{"lr_router": 0.00229, "tie_word_embeddings": false, "init_mimetic": 0.5}
Below are experts of layer 4 (counted from 0) of a mixture-of-experts language model. Rows are named router (the router's row for the expert) and show model dimensions 320-351. Each number is 128 + 32 x the weight over its row's rms, rounded and kept within 0 to 255. Numbers have three digits each.
After each expert's rows: "raises" lists some tokens whose logits its average output raises strongly, later layers aside. This comes from a sample of Wikipedia text that the model never trained on.

# expert 26
router:078171104113117138174117155134133136089142105146086148100151155201116074153141178104147152113106
raises: " ", " the", ",", " and", " (", " The"

# expert 27
router:090102122100165128092073212101163123146169061104093150132154142108063105154093066107166129181146
raises: ",", " and", " ", " of", " (", "."

# expert 25
router:171103148114194142165207151169154085150146131132142163159103147109100166125108098113045143100161
raises: " ", ",", " of", " in", " (", "."

# expert 6
router:142161137109139145101142134135089153139159119107047124128185121158125144190143085073086154150110
raises: "-", "2", "1", "5", " ", "3"

# expert 31
router:093130135119202110121166169160154106149163075104136123133135141126127156134108090105093120161155
raises: " ", ",", " (", ".", "-", " \""

# expert 10
router:110140094130127113132234160143143172183115086107147114158112109202118178087158113119077176162119
raises: ",", " and", " in", " of", ".", " "

# expert 13
router:077142159107180125122131145151112161121146165164103127155140139110195060154162113140126108091140
raises: " the", " a", " ", " an", ",", "-"

# expert 30
router:117156124147119137158188119030137122179208123168188119116092143052150123110147176122102134110102
raises: " ", ",", " of", " in", " (", " and"

# expert 24
router:124167090115065139134101106138095123158118133129124039090132093135159103154086157115142161089131
raises: " the", " ", " a", " in", " of", ","

# expert 1
router:156126093157111143094193153086092152051154059089115108118194154076141146159153160125079129148142
raises: ",", " (", ";", " and", ".", " |"

# expert 8
router:111141141138126134145064086178080077128040154116131113127133133134182076120141140113177135062103
raises: " the", " ", " a", " and", ","

# expert 15
router:132141104124121086104155166104100149175140103176182189141138149152141111058054156161138162130115
raises: " ", ",", ".", " in", " (", "-"

# expert 2
router:084049120141083116078086147107140077150143174129116096141104114153099108131117141189169127178156
raises: " ", " the", " in", " a", ",", " most"

# expert 5
router:111163137119096140106077035106167115126101213215121121152073154149161103100124175121191164150121
raises: " the", " ", " a", " an", " his"

# expert 12
router:166155152125136140172104091086129139096141111123131179112140142133160146148132105090125190062104
raises: " The", " In", " A", " It", " He", " ("

# expert 29
router:148135106160129133161171139141142153099141080074127219100137111083127102149123115108110097150141
raises: " ", ",", "-", " the", " and", " was"

# expert 9
router:161197121111143158131154168077122137116128064058087137088133129089110164145122115113065113233123
raises: ",", " a", " the"

# expert 19
router:130129107137167162150074132131179136096172120111138150113068116152066095158147102137118079117100
raises: " ", ",", " (", " and", " the", "."

# expert 7
router:082083106075199126111089124120149108160080148133100098127134113129080133038132104169185092144150
raises: " ", ",", " \""

# expert 23
router:222153102134146126111198101157093192107151060132154123120111130074139189082128162132101116131145
raises: ",", " ", " (", "-", "1", " in"

# expert 28
router:131126136097095095068129106163153164132101129157124127144099111094142109099097152167140085117148
raises: " the", " a", " ", " in"

# expert 14
router:172168119076130182161160162083119180091127078084121181097173094104130107109137098114054141186143
raises: "1", "-", ".", "2", "5", "9"

# expert 0
router:136097109180108154139117053142111181130126189114148117169189124159058138077161138182125109147121
raises: " ", " the", " a", ",", " in", "."

# expert 4
router:117095098129131143113149125119150151084116143090148105121153125151071084173120130112161138149111
raises: " the", ",", " it", " in", " ", "."

# expert 20
router:093120132122094106134070081200141106123039166113119050141152118109140137119122113139178132119130
raises: " the", " a", " ", " it", " an"

# expert 3
router:181166140153117143113199127096152105097159054066112127111159144104160152181130126101092169118153
raises: "0", "9", "6", "5", "8", "7"

# expert 22
router:127136139093184132154163177135156150127094100085157165161102123167150153176157123107089074151138
raises: ",", " and", " (", ".", " ", " in"

# expert 11
router:186118103153131172165187127053078157093125101098101174094162131100093072117166116087065107143117
raises: ".", ",", " in", " to", " and"

# expert 16
router:155108103101101103075110148081110120143143090129137136078159166105133108189113094135096076157113
raises: "1", " ", " (", "2"

# expert 21
router:169095117127162140094169164093115181072096056116079162117135095074090107088132119115087141183135
raises: "1", "2", "4", "3", "0", "5"

# expert 18
router:085137085132137138116193154134124138136162100084121151136115109169085165147159124126098146142115
raises: ",", " in", " and", " (", " ", " on"